Weights of a small mixture-of-experts language model, trained from scratch on English Wikipedia: vocabulary 1024, 541M tokens.
Below are experts of layer 3 (counted from 0) of a mixture-of-experts language model. Rows are named router (the router's row for the expert), up (a neuron's input weights, with its number), down (a neuron's output weights, with its number) and show model dimensions 0-127. Each number is 50 + 10 x the weight over its row's rms, rounded and kept within 0 to 99.
Before each expert's rows: a language model's description of what the expert responds to. This comes from a sample of Wikipedia text that the model never trained on.

# expert 34
th and b pieces. The th piece and nearby consonant pieces like b, d, nd, inside words such as Arthur, 19th, curveballs, back.
router:47 44 43 45 60 52 45 58 49 38 61 50 39 46 61 50 46 59 58 59 57 48 38 60 33 48 23 58 44 50 37 49 44 59 59 63 40 79 63 32 36 40 56 69 46 44 56 34 40 47 41 67 46 72 59 40 47 64 55 40 55 48 45 64 52 36 52 51 40 56 58 45 59 46 41 55 58 44 70 69 44 52 45 40 55 41 58 49 46 40 59 61 50 27 40 52 52 48 63 52 45 63 58 31 44 58 46 44 43 34 28 56 37 42 47 40 43 50 51 53 57 57 55 66 34 54 46 49
up5:34 64 61 44 49 40 63 59 49 49 38 40 43 50 58 33 36 49 47 58 75 35 53 53 45 45 59 55 51 56 60 40 49 38 43 51 46 44 39 55 57 45 33 42 34 37 52 28 56 61 53 38 43 42 49 56 50 39 48 66 64 51 40 56 47 59 38 44 50 38 37 38 52 31 41 49 61 41 63 29 47 66 55 59 47 42 43 49 37 37 41 42 55 21 50 37 45 62 50 49 40 39 43 36 35 48 55 50 41 52 33 56 58 40 69 42 42 53 59 55 56 63 60 54 47 57 65 42
down5:50 58 53 56 47 49 50 70 46 49 39 49 51 37 43 41 50 51 42 52 52 67 36 56 49 45 53 47 53 52 47 59 53 48 59 54 54 60 43 55 47 46 61 47 49 42 81 57 55 42 55 57 48 58 45 67 25 48 54 52 40 57 58 44 45 32 64 58 62 49 66 36 41 53 69 41 57 71 35 48 47 62 54 58 63 58 51 42 65 30 45 61 42 36 41 44 53 42 62 55 74 63 36 38 53 64 59 55 61 35 52 44 61 53 28 41 65 57 57 54 55 51 61 48 61 72 59 62
up6:50 53 51 57 43 51 80 55 47 41 47 56 39 72 41 62 52 54 32 56 63 36 34 50 53 28 57 31 48 56 57 44 53 44 47 50 49 65 59 72 56 56 48 58 36 50 55 44 38 56 51 65 53 49 72 42 45 44 54 55 46 49 59 76 56 44 50 59 56 53 57 48 30 51 45 57 60 45 51 65 47 57 58 54 55 53 49 57 47 32 51 34 44 52 43 51 49 32 49 35 60 51 56 56 42 41 57 42 52 46 30 26 52 33 39 33 45 55 63 46 52 51 40 43 38 38 33 40
down6:42 39 74 55 64 61 49 54 41 53 55 38 45 56 54 71 58 43 45 48 58 47 66 66 51 60 48 54 50 37 49 60 48 66 38 48 54 49 57 59 63 43 39 60 34 53 54 50 46 51 70 61 44 60 55 72 55 59 49 30 43 44 54 54 59 38 50 43 54 47 26 59 64 39 51 47 60 71 61 53 41 44 70 63 67 43 39 48 59 51 55 65 36 42 48 69 56 51 35 39 46 37 55 69 58 39 52 54 50 56 64 59 54 49 64 44 51 37 54 46 41 45 35 52 41 63 60 57
up7:61 41 58 62 44 65 66 72 49 51 41 46 51 32 53 48 39 64 39 51 38 50 52 37 39 42 49 57 55 56 56 52 56 56 52 43 68 44 38 39 70 59 66 54 44 64 40 64 42 30 61 50 26 61 44 57 34 45 54 47 61 48 37 34 65 47 32 59 53 50 42 34 43 54 43 56 63 56 48 61 46 58 30 51 51 51 43 50 41 34 75 47 42 46 58 59 46 54 29 38 53 55 67 56 52 46 47 44 55 42 65 66 46 43 50 56 53 63 61 56 51 52 38 56 52 39 43 46
down7:50 36 43 61 46 53 48 42 37 55 48 39 55 41 63 51 50 64 52 52 53 52 48 43 37 57 54 56 53 60 40 53 45 67 43 42 54 65 44 62 34 65 74 52 56 56 39 40 61 45 57 47 64 52 55 65 51 50 57 55 75 55 39 43 36 50 39 40 67 59 49 54 49 63 49 53 64 62 59 50 56 42 51 32 62 57 44 49 49 44 64 44 41 67 49 58 61 58 27 69 71 49 65 56 48 46 61 43 52 46 44 49 36 56 38 43 41 29 40 65 51 54 39 42 73 51 60 66
up8:51 54 46 54 37 49 42 54 42 54 42 74 34 60 43 49 70 45 27 42 44 54 48 41 49 49 32 56 48 64 37 39 41 45 53 58 71 58 69 50 32 33 63 41 50 59 55 39 40 41 61 40 44 47 62 54 41 53 51 51 52 51 38 42 51 38 33 69 47 46 54 41 35 48 56 69 46 42 37 56 61 52 51 50 52 29 66 28 50 48 52 57 46 35 49 63 44 60 56 63 46 50 59 56 49 42 50 55 26 55 54 65 60 43 45 46 47 44 47 54 54 33 57 46 73 41 41 55
down8:57 63 56 37 51 49 42 51 59 38 41 38 47 44 52 50 54 47 57 54 31 29 64 51 63 45 46 60 68 30 56 44 56 35 36 49 44 41 31 48 51 53 58 61 54 47 43 51 47 47 58 42 66 57 48 46 48 45 47 36 53 64 51 43 39 53 66 57 43 50 55 57 52 51 50 40 53 46 50 59 74 35 35 44 68 46 41 46 49 68 54 63 52 56 31 67 59 48 66 35 51 50 36 44 59 33 65 47 73 37 50 43 47 43 30 52 78 57 47 56 45 35 47 51 39 56 45 46
up9:56 65 51 48 59 34 73 32 44 51 56 44 53 38 52 59 62 50 46 48 43 46 60 43 57 64 53 46 59 50 56 41 53 60 67 56 44 62 41 55 53 52 47 62 49 40 46 58 29 40 54 53 47 53 54 47 57 46 51 41 52 55 51 52 66 49 54 50 64 40 68 53 43 39 48 36 63 59 60 60 69 68 49 43 46 48 54 48 62 67 47 64 32 47 69 40 54 39 58 58 33 71 54 68 40 55 51 36 43 38 37 57 37 53 50 63 69 56 20 58 38 61 57 48 57 39 58 57
down9:33 50 59 31 45 54 43 57 56 40 41 35 44 49 37 39 57 37 57 44 56 35 55 53 59 50 67 67 51 62 34 53 59 49 53 61 53 53 48 49 56 47 59 42 46 55 47 43 51 41 40 57 45 47 56 40 52 36 65 54 57 45 32 44 44 35 55 62 61 40 28 56 40 57 67 33 60 41 47 38 26 47 63 69 42 52 50 34 30 49 42 60 54 38 57 49 55 61 50 39 60 42 41 35 31 45 57 43 41 48 47 31 46 47 48 54 39 35 54 38 58 70 60 52 38 44 54 34
up10:51 51 56 46 51 58 38 56 43 57 57 52 46 51 42 59 48 46 56 57 51 38 46 56 56 52 26 72 62 51 39 29 51 47 50 66 55 51 37 51 67 44 46 60 62 54 53 44 43 49 46 52 46 53 39 52 57 66 36 58 48 51 36 65 56 58 38 46 75 57 50 65 46 63 46 56 44 24 59 54 85 43 47 44 59 60 55 34 39 44 44 61 57 44 37 64 61 59 55 32 36 41 36 59 68 50 41 47 41 45 30 47 51 43 37 59 47 43 61 60 54 52 39 49 42 42 50 40
down10:58 42 58 52 63 60 41 47 51 60 55 56 50 72 62 50 67 42 58 45 55 34 50 45 56 52 64 48 42 35 62 65 49 36 53 57 52 53 45 64 72 58 49 48 48 42 34 48 56 41 40 56 49 64 68 46 50 71 52 57 43 46 38 50 50 69 58 49 51 53 35 56 38 51 49 46 41 52 71 51 42 43 56 70 65 62 76 48 56 48 25 60 40 58 47 40 52 60 68 58 48 35 54 56 50 50 44 36 43 61 64 62 48 39 54 44 47 54 55 64 60 57 42 72 62 52 50 58
up11:57 61 40 50 56 54 43 56 46 37 46 55 67 66 51 53 55 44 44 49 28 43 59 43 54 55 59 48 50 42 47 26 48 45 41 44 64 41 43 37 36 58 51 41 70 45 48 42 40 49 54 53 52 39 54 49 57 59 48 42 49 47 47 64 38 50 56 41 51 56 52 56 67 41 52 74 44 61 35 47 35 29 41 58 36 66 56 66 66 25 39 58 45 40 36 66 42 45 51 55 56 38 62 60 54 46 54 57 64 45 45 59 37 40 71 69 54 36 32 44 46 40 58 49 57 47 41 43
down11:48 47 54 58 49 39 50 37 57 48 46 38 37 48 56 50 35 56 52 68 39 67 68 52 42 44 59 47 35 46 41 64 62 51 47 41 50 41 55 47 69 42 56 50 59 71 49 42 49 41 55 67 36 44 51 55 52 58 52 37 51 49 59 52 32 30 29 52 50 77 54 28 41 39 50 55 53 51 47 61 44 55 36 43 44 65 52 47 57 44 46 58 47 57 45 55 49 35 47 41 53 48 44 68 33 62 46 51 52 39 71 46 68 66 57 42 42 55 35 52 43 61 48 38 37 53 23 58
up12:51 41 60 53 60 42 49 58 53 64 39 58 36 42 69 56 40 67 55 48 52 50 49 49 64 59 69 46 45 52 44 47 43 73 58 84 49 61 50 49 38 49 70 53 30 46 50 45 47 47 56 49 56 50 43 50 48 45 44 49 53 39 53 62 49 41 47 39 41 45 55 41 44 46 51 43 22 26 78 23 36 44 43 49 60 33 46 52 58 32 46 37 52 58 42 55 51 52 58 44 50 56 37 54 62 59 40 50 43 40 46 49 38 42 51 55 36 49 50 58 51 55 41 55 37 42 34 41
down12:61 53 49 56 22 56 30 49 44 43 47 47 60 52 53 59 46 46 60 44 46 50 37 15 31 34 53 49 58 58 31 56 57 76 49 52 57 42 53 61 51 46 40 47 45 57 54 65 55 43 35 56 51 48 48 61 63 50 41 62 50 59 38 39 51 44 41 54 65 41 66 50 23 62 56 49 55 49 51 68 50 53 68 51 57 65 55 53 50 63 45 47 60 58 41 41 57 61 60 39 41 51 44 54 67 40 58 42 42 59 40 56 55 65 42 39 56 60 56 67 49 62 54 45 43 57 46 38

# expert 43
Month names, misc pieces. Month names like August and October, pieces like rap in Biography, and capital letters in acronyms such as JAR and JRun.
router:47 35 39 38 64 67 41 62 54 36 61 60 36 41 62 45 54 39 59 43 50 38 39 65 36 60 40 61 44 37 39 64 41 53 60 60 35 60 62 36 41 53 50 64 41 46 65 39 42 58 48 62 63 57 44 51 52 59 56 42 54 63 39 61 61 41 46 58 49 46 62 39 57 39 43 54 60 56 63 62 42 37 36 45 38 43 57 57 52 40 61 68 38 36 42 59 56 48 64 44 36 61 55 40 37 43 45 55 61 41 38 55 43 32 36 44 35 58 51 54 58 64 61 60 38 42 43 41
up5:61 49 63 53 55 40 56 41 44 48 48 36 34 52 63 73 39 62 61 45 51 51 58 39 48 49 38 45 45 50 52 48 53 48 51 54 44 71 44 78 59 48 43 71 40 40 48 53 40 52 57 52 41 59 63 85 46 59 56 32 58 48 59 41 41 64 33 42 49 55 48 59 69 50 42 56 62 56 64 38 67 19 48 61 49 62 49 34 60 65 57 51 54 48 53 52 42 51 46 56 46 46 47 49 54 58 62 78 52 41 57 46 57 43 63 45 49 54 49 54 51 56 47 50 43 55 53 56
down5:59 44 54 53 56 71 40 54 50 44 37 41 58 46 44 41 58 48 39 56 60 44 50 51 44 55 53 31 52 44 59 61 55 36 56 48 49 59 66 34 56 58 51 45 40 70 47 38 58 59 64 55 50 54 43 47 38 41 39 74 46 51 42 57 50 40 55 63 54 60 61 52 54 61 51 55 63 55 50 56 71 65 48 75 48 47 55 51 52 68 54 20 58 44 68 51 61 44 42 33 55 61 33 61 44 61 31 63 59 60 43 48 51 31 49 54 64 44 54 66 55 55 61 30 54 48 50 59
up6:46 46 57 50 66 45 48 61 55 43 65 58 52 21 65 57 42 40 45 33 44 49 55 51 38 42 38 56 31 28 26 50 47 45 42 56 43 58 42 31 62 56 37 60 43 67 42 35 53 56 54 48 56 47 33 51 54 51 48 36 55 51 39 47 60 46 46 41 36 49 42 52 53 47 36 54 57 53 49 65 66 39 51 59 54 44 47 66 59 26 38 57 44 51 62 47 48 60 54 65 53 59 44 37 40 64 29 41 64 52 53 47 47 44 29 36 39 46 49 63 47 61 54 59 49 52 65 48
down6:37 43 47 39 68 44 42 44 61 48 42 52 54 58 51 54 50 60 37 53 41 40 60 38 38 48 44 63 46 52 62 57 42 56 42 48 67 41 30 40 56 45 60 51 55 57 69 62 62 47 47 39 41 46 53 49 62 51 46 44 38 43 52 46 53 59 35 58 51 29 45 37 29 59 52 51 72 59 62 53 78 49 29 46 69 54 62 45 53 57 54 63 56 52 52 55 52 54 53 56 51 58 38 43 41 64 47 40 45 42 50 52 59 34 48 48 48 45 61 52 38 49 32 82 58 45 64 32
up7:45 32 57 53 58 66 38 30 53 50 51 58 38 48 34 51 41 65 42 51 42 53 48 56 53 54 55 11 49 42 53 56 58 40 57 60 62 42 46 52 68 64 24 52 54 50 62 59 52 44 50 61 52 51 48 44 43 52 61 58 62 53 37 63 59 45 71 57 27 65 52 58 53 60 45 60 63 41 69 61 61 49 50 45 65 40 45 49 47 36 51 57 46 32 59 55 53 54 43 57 57 41 65 67 35 49 47 60 47 40 63 55 50 34 43 49 43 37 52 53 57 45 52 44 41 56 50 36
down7:51 34 49 61 50 46 62 50 46 52 50 42 33 32 53 37 52 53 36 41 33 63 59 63 32 55 32 57 55 51 32 48 48 43 62 51 59 60 56 55 54 56 56 69 52 55 48 45 41 34 69 49 39 65 60 38 51 53 44 45 30 64 31 43 41 52 40 53 59 38 39 67 46 50 40 45 39 48 43 29 32 47 39 45 49 53 23 42 50 59 44 47 45 66 43 53 52 43 48 51 72 55 63 59 45 43 35 43 53 51 49 57 67 56 53 42 56 65 56 54 38 65 63 40 44 50 50 63
up8:54 52 56 54 61 63 54 50 38 39 56 48 33 46 54 54 50 57 61 48 45 56 39 54 40 47 39 40 37 63 30 58 68 65 36 37 29 62 47 75 54 54 49 57 40 64 56 53 49 52 31 43 52 50 41 54 55 47 52 47 47 50 34 59 48 45 42 51 37 50 66 44 29 31 51 39 69 47 62 50 57 58 55 48 47 55 45 62 53 47 60 44 48 56 37 45 50 33 34 50 39 58 51 50 54 30 31 46 40 40 62 53 33 63 40 54 60 57 57 36 57 69 43 60 61 48 52 29
down8:45 61 56 46 38 36 57 51 43 61 52 48 35 34 45 36 42 58 56 68 31 60 43 56 52 35 71 52 44 46 43 52 41 55 50 45 38 50 53 64 57 52 64 57 57 49 42 49 46 69 52 38 46 34 53 47 46 50 45 56 49 60 57 50 56 44 47 60 68 42 53 63 59 55 58 38 29 38 39 53 41 45 35 42 64 69 50 37 46 64 37 26 40 62 43 44 49 56 42 54 41 53 34 55 66 61 55 43 63 50 54 52 76 56 59 52 49 66 67 53 74 61 54 51 48 46 47 66
up9:50 52 53 53 59 55 53 48 40 50 49 50 43 50 40 58 38 62 68 45 44 36 34 45 42 49 48 45 44 46 38 38 66 50 40 37 48 45 62 57 48 41 47 56 49 28 50 32 60 43 25 47 59 34 69 53 43 58 49 46 64 47 40 39 44 45 23 50 54 50 55 46 58 65 45 60 47 63 39 62 62 46 42 41 56 56 42 45 52 52 46 59 46 54 38 63 37 44 52 34 63 61 55 44 36 50 54 10 57 54 56 59 23 48 58 44 41 64 63 51 48 50 38 46 61 58 45 54
down9:38 56 50 52 54 75 83 49 52 43 64 39 38 56 55 34 55 46 50 44 48 53 54 50 48 39 44 46 48 68 40 68 58 63 50 38 42 32 62 56 38 33 49 54 31 44 41 33 61 57 58 52 53 50 47 52 67 37 53 48 63 58 51 41 46 47 48 62 59 61 46 47 48 65 43 43 47 48 63 60 53 38 41 71 27 57 64 60 40 58 41 38 35 37 66 47 48 38 58 53 34 53 46 49 60 38 49 47 59 38 43 45 44 54 45 59 58 67 47 56 47 55 63 39 55 60 63 48
up10:62 34 60 32 42 31 60 59 37 48 59 66 36 34 50 63 32 54 31 57 53 56 58 61 47 40 38 44 34 41 43 46 46 38 46 70 51 46 47 31 44 56 61 61 44 64 51 47 56 56 54 42 45 51 62 50 64 37 35 37 53 55 44 53 38 40 42 50 47 57 64 47 62 40 49 37 46 45 64 58 42 27 42 35 53 49 63 37 50 37 35 43 62 30 63 48 45 40 42 60 38 60 47 35 52 43 54 48 57 52 51 58 53 35 49 45 42 48 60 62 41 60 57 63 65 59 49 44
down10:65 52 52 70 55 61 45 49 52 63 61 49 58 85 53 57 63 59 51 49 46 48 40 55 44 68 43 43 51 41 62 64 51 48 61 60 59 60 37 66 58 39 48 45 45 31 51 56 61 56 48 62 52 66 72 54 49 52 51 54 40 39 71 65 54 51 45 44 74 64 52 62 45 56 65 55 54 45 53 57 42 27 48 41 62 43 40 50 48 35 41 42 71 48 64 49 47 47 54 61 65 61 60 53 34 64 63 58 60 48 34 53 48 48 65 49 59 48 38 54 49 47 45 52 49 50 47 55
up11:45 45 42 56 50 46 58 50 47 47 66 49 30 47 42 51 42 48 36 34 41 59 53 61 55 52 51 58 50 58 33 34 43 44 53 55 46 39 42 49 56 63 67 56 45 51 29 37 40 48 36 52 48 66 35 49 45 36 38 59 43 57 53 52 58 42 68 46 44 47 55 69 32 48 60 56 29 38 35 50 49 40 48 65 48 58 61 43 57 46 44 47 34 45 36 54 58 55 46 56 53 46 49 50 48 47 65 27 43 50 24 43 43 33 45 52 55 32 30 60 48 37 36 29 48 34 60 46
down11:65 47 46 55 46 54 45 31 49 55 39 48 48 46 41 52 48 32 49 54 47 40 50 52 39 43 43 48 68 53 33 55 39 61 41 56 59 65 54 58 31 39 65 51 39 36 48 41 65 50 52 58 53 49 66 67 51 61 42 42 47 53 54 54 49 53 43 58 57 64 51 73 51 42 40 53 46 60 48 41 42 50 35 56 52 50 53 39 29 34 62 64 28 33 61 55 44 72 43 56 27 57 53 40 41 40 63 39 53 43 48 51 43 54 38 71 50 34 43 48 66 59 46 37 47 51 64 31
up12:55 51 57 51 46 43 41 66 46 12 34 65 32 54 41 52 48 62 58 48 30 49 56 48 51 51 49 39 64 59 35 43 48 48 53 56 35 50 60 42 51 60 56 36 50 37 44 51 65 49 36 49 46 48 41 51 50 42 50 43 43 58 41 55 51 31 69 47 43 39 55 73 55 39 45 33 57 66 63 45 50 35 53 42 62 32 49 32 54 51 41 79 38 53 44 57 40 38 49 49 49 47 48 56 57 53 54 31 58 54 48 59 35 46 43 61 52 33 44 44 49 40 59 55 58 55 49 36
down12:43 40 52 53 58 55 45 49 47 59 50 60 30 40 61 76 35 42 57 46 64 41 48 57 40 34 43 29 66 67 45 42 46 36 56 51 52 45 53 50 42 44 58 40 34 50 50 49 45 65 63 65 55 51 47 40 51 41 36 38 50 31 57 49 49 61 54 45 50 57 46 47 43 56 33 34 58 45 68 40 48 60 78 56 57 48 53 60 37 58 56 53 38 62 70 74 48 62 49 52 31 53 46 49 51 46 72 52 50 50 57 54 42 43 59 65 41 53 45 51 57 49 64 53 68 53 58 35

# expert 47
Clause commas. Commas, and some semicolons, parentheses and table pipes, after a name or noun ending a phrase, as in "Richard Beckinsale, actor".
router:53 44 55 43 69 51 30 61 49 27 59 57 14 45 68 56 59 54 56 50 40 49 42 63 44 50 38 50 35 27 40 54 34 43 47 52 30 54 44 52 44 50 52 58 41 54 65 45 38 40 44 67 58 66 50 57 56 49 60 34 53 54 43 61 62 40 48 47 56 50 57 39 67 46 44 47 57 62 67 62 38 40 52 51 46 54 46 56 45 28 54 62 33 52 48 57 62 53 53 50 34 59 47 38 52 42 43 57 47 54 49 44 42 43 31 41 35 44 55 61 53 61 57 67 49 45 48 46
up5:64 59 37 50 49 45 43 32 67 48 62 56 53 58 66 35 54 61 54 40 46 63 53 38 49 53 53 53 70 52 36 54 49 50 41 47 58 51 63 67 61 63 45 52 50 64 59 56 53 42 33 56 57 47 68 42 56 56 49 31 68 46 54 43 35 45 52 65 44 42 31 52 62 48 43 43 57 73 47 69 37 52 44 41 50 52 66 43 65 56 37 61 43 39 59 54 39 41 51 61 36 36 46 47 75 53 38 38 50 66 52 46 56 60 49 53 54 32 48 46 54 43 60 48 46 40 68 38
down5:41 61 65 34 57 45 61 56 64 71 49 46 67 49 46 61 71 47 59 54 47 47 38 51 34 50 48 37 55 34 47 38 53 45 66 49 56 49 41 54 46 66 48 47 47 45 71 42 49 63 35 45 61 45 42 41 34 37 57 59 53 35 34 35 50 58 53 59 60 44 46 38 42 51 66 62 66 48 38 52 43 64 54 48 41 34 51 55 50 56 44 53 60 42 49 34 46 47 40 42 53 36 64 58 43 46 75 53 62 48 44 53 44 51 45 58 58 31 61 37 69 47 41 43 53 53 27 43
up6:59 43 63 74 50 65 24 60 47 47 59 36 41 62 37 51 62 71 54 40 45 28 71 46 53 45 42 63 70 48 51 62 54 58 39 62 51 46 25 38 55 43 37 60 47 50 46 60 33 55 58 60 62 50 51 44 66 52 56 55 65 29 48 66 56 38 47 37 43 54 48 58 43 55 49 52 56 50 58 46 64 51 49 46 57 51 57 52 36 44 37 56 49 69 59 40 72 49 57 56 43 36 55 48 42 45 56 52 46 50 47 49 33 55 49 51 41 49 62 43 42 69 58 43 40 46 52 44
down6:60 65 53 42 43 48 62 56 56 59 62 34 54 66 46 54 31 44 60 57 53 47 53 49 42 53 58 64 39 42 45 26 50 47 59 37 56 42 42 46 53 46 61 45 61 49 41 50 62 43 43 61 48 56 63 35 44 60 49 66 60 54 43 52 50 39 55 27 47 35 39 49 52 34 55 43 38 57 43 62 48 47 52 62 51 52 42 41 59 73 53 59 51 58 55 52 42 44 59 71 48 44 56 43 69 59 36 69 46 52 57 51 63 46 61 59 48 58 35 38 84 45 39 62 57 66 65 43
up7:40 36 53 52 33 32 29 54 41 35 66 49 44 41 47 37 40 57 45 43 62 38 53 53 27 44 58 62 34 58 51 55 63 42 47 49 55 45 52 42 55 37 47 54 48 40 43 34 42 41 45 57 45 46 57 71 59 41 58 40 44 36 65 51 58 28 49 47 48 38 55 43 41 40 57 54 58 35 50 59 63 68 67 40 59 57 53 50 46 50 47 43 39 47 43 66 53 26 58 43 46 46 44 59 71 55 38 36 38 58 57 60 58 42 57 58 63 60 51 58 37 50 56 41 73 48 50 52
down7:60 60 45 53 64 45 38 34 60 38 40 49 48 52 49 40 54 51 34 56 49 51 68 53 58 40 31 73 40 24 52 34 55 38 53 44 57 55 55 30 60 52 51 43 53 56 44 45 48 30 64 48 62 62 41 44 41 58 45 39 27 40 61 59 53 47 45 51 44 43 69 43 43 75 50 63 47 70 41 67 56 48 52 51 43 43 67 62 42 57 36 44 51 55 44 45 37 56 60 45 69 59 62 41 56 57 37 41 44 54 45 44 35 38 66 58 48 45 59 44 49 53 50 60 43 53 58 50
up8:55 38 38 26 58 56 40 73 49 47 64 70 48 42 46 44 47 68 43 43 50 62 57 46 42 47 53 40 59 48 56 42 40 26 50 58 66 55 33 58 59 51 51 43 63 51 51 44 49 47 76 56 39 47 41 35 49 45 62 47 52 42 59 53 59 34 50 56 38 46 54 57 33 41 36 60 33 52 63 62 45 62 53 59 40 56 41 41 50 62 42 56 48 46 55 34 50 64 42 39 59 63 41 56 58 36 51 56 53 49 47 29 56 46 42 50 47 37 61 48 56 50 76 55 51 58 44 72
down8:47 65 55 55 41 45 48 39 45 68 53 40 42 48 42 44 74 55 49 47 42 45 30 32 58 47 45 61 51 38 59 42 55 27 39 44 44 42 46 39 46 58 59 37 30 60 44 54 56 52 33 34 53 60 45 46 48 47 39 50 61 55 54 51 47 51 53 43 55 59 51 48 59 49 48 45 34 69 43 45 37 58 32 43 58 41 38 63 63 68 71 39 65 56 58 42 52 56 31 57 61 45 57 57 41 60 47 46 29 68 58 55 54 80 54 60 50 45 52 60 45 40 44 51 66 46 46 51
up9:47 52 47 54 48 64 52 43 51 29 45 40 48 67 55 55 41 50 39 64 32 50 42 42 56 51 36 36 43 50 49 42 37 54 40 62 54 45 43 47 79 66 41 50 55 52 45 56 52 55 52 45 46 43 50 56 39 56 41 52 63 52 29 58 65 49 48 38 61 54 55 41 42 47 51 44 72 46 59 54 54 44 52 55 54 74 51 35 44 29 50 41 50 50 40 64 35 63 60 53 45 65 43 31 59 74 59 37 39 63 49 49 29 46 66 39 64 62 50 59 47 57 30 48 58 54 59 49
down9:47 55 35 54 50 55 43 57 48 58 53 51 48 67 45 52 43 51 63 46 42 71 35 47 33 56 44 59 50 57 53 48 48 51 52 52 39 37 47 72 41 39 50 57 44 69 43 58 47 33 57 52 57 79 35 43 59 50 39 49 55 53 48 53 68 56 51 54 44 43 44 66 39 54 54 47 63 65 47 48 51 44 68 60 49 39 29 46 65 48 59 55 51 67 52 55 44 51 32 53 52 42 35 71 70 23 44 42 41 58 46 61 43 61 45 57 68 47 65 41 52 49 53 30 58 36 56 51
up10:50 32 63 50 54 50 44 55 60 47 49 69 47 54 61 28 58 54 57 47 47 63 43 53 41 57 42 50 52 61 59 57 40 46 52 50 50 64 44 52 59 31 38 30 57 54 47 42 60 43 63 32 47 65 23 48 42 48 63 53 59 57 65 34 46 61 40 44 42 52 41 49 41 49 38 28 43 55 54 38 40 38 50 63 47 47 40 37 55 68 51 46 56 54 58 45 56 56 45 50 83 38 42 64 55 49 45 55 65 49 50 43 32 54 45 65 32 54 36 59 56 48 62 53 37 63 38 57
down10:42 61 48 54 66 49 50 35 50 68 48 57 48 36 56 41 56 41 36 34 61 54 63 51 49 74 51 50 59 53 65 48 41 64 56 54 64 40 60 48 40 36 53 46 40 54 69 54 57 50 47 58 49 60 41 42 49 40 56 38 52 50 56 65 40 48 21 61 35 59 45 49 28 41 52 47 28 52 70 57 42 51 57 67 53 41 37 53 60 48 54 59 62 52 41 58 50 65 36 46 46 39 54 48 53 69 56 38 48 50 42 59 60 58 59 52 52 52 53 66 62 55 49 72 46 31 59 36
up11:37 51 47 48 64 48 47 44 65 55 22 59 57 45 37 57 68 38 68 46 51 42 48 45 52 50 48 66 52 56 53 57 54 46 53 31 54 29 43 56 34 45 52 36 48 62 50 45 50 46 51 50 38 57 46 43 60 65 79 41 52 54 43 41 56 52 54 38 51 34 31 52 50 46 27 50 56 48 59 43 74 60 65 39 45 62 49 43 59 74 33 63 45 38 56 37 58 47 51 58 59 68 58 48 54 48 56 38 60 64 51 48 52 43 53 45 57 47 43 49 51 61 51 67 50 47 29 47
down11:59 80 45 49 63 65 53 58 47 56 41 35 49 58 66 43 52 53 38 55 53 52 56 55 38 36 70 42 52 39 34 56 54 32 35 42 57 33 43 47 58 59 44 39 39 63 39 42 47 37 57 37 32 48 35 39 51 39 46 51 49 52 54 60 48 46 33 57 48 57 41 40 48 41 61 43 48 39 59 59 42 37 43 52 53 45 45 56 61 42 43 62 36 32 44 59 38 48 23 42 62 62 53 60 39 47 79 34 49 53 65 54 44 54 47 56 48 63 42 50 57 52 47 48 55 52 37 42
up12:43 42 66 48 52 64 66 43 38 68 46 48 60 56 47 64 44 49 37 57 53 60 49 48 49 49 40 42 49 54 45 31 55 66 40 50 37 39 35 61 38 41 47 61 40 67 47 44 68 42 41 54 68 46 54 46 38 60 53 36 43 56 53 36 61 52 49 62 45 55 57 31 36 54 56 62 31 43 69 48 57 64 54 56 58 43 43 48 51 34 43 53 46 48 54 39 44 45 40 62 44 55 46 50 59 48 48 60 47 45 19 45 53 27 40 63 58 55 38 37 59 37 63 44 51 73 43 59
down12:47 50 47 49 55 48 44 52 52 41 54 42 53 49 54 50 60 37 43 66 29 64 61 43 38 50 27 51 60 61 55 52 62 60 55 42 57 41 44 51 53 42 51 53 45 59 38 43 56 49 55 46 34 54 55 64 62 61 65 45 42 29 46 58 44 40 47 66 50 45 22 49 47 56 52 47 54 52 41 57 78 29 49 40 39 72 48 49 35 53 37 52 47 43 41 39 19 49 39 43 54 37 56 52 37 58 49 54 47 62 55 47 56 60 55 34 32 32 49 36 33 53 52 52 58 41 61 40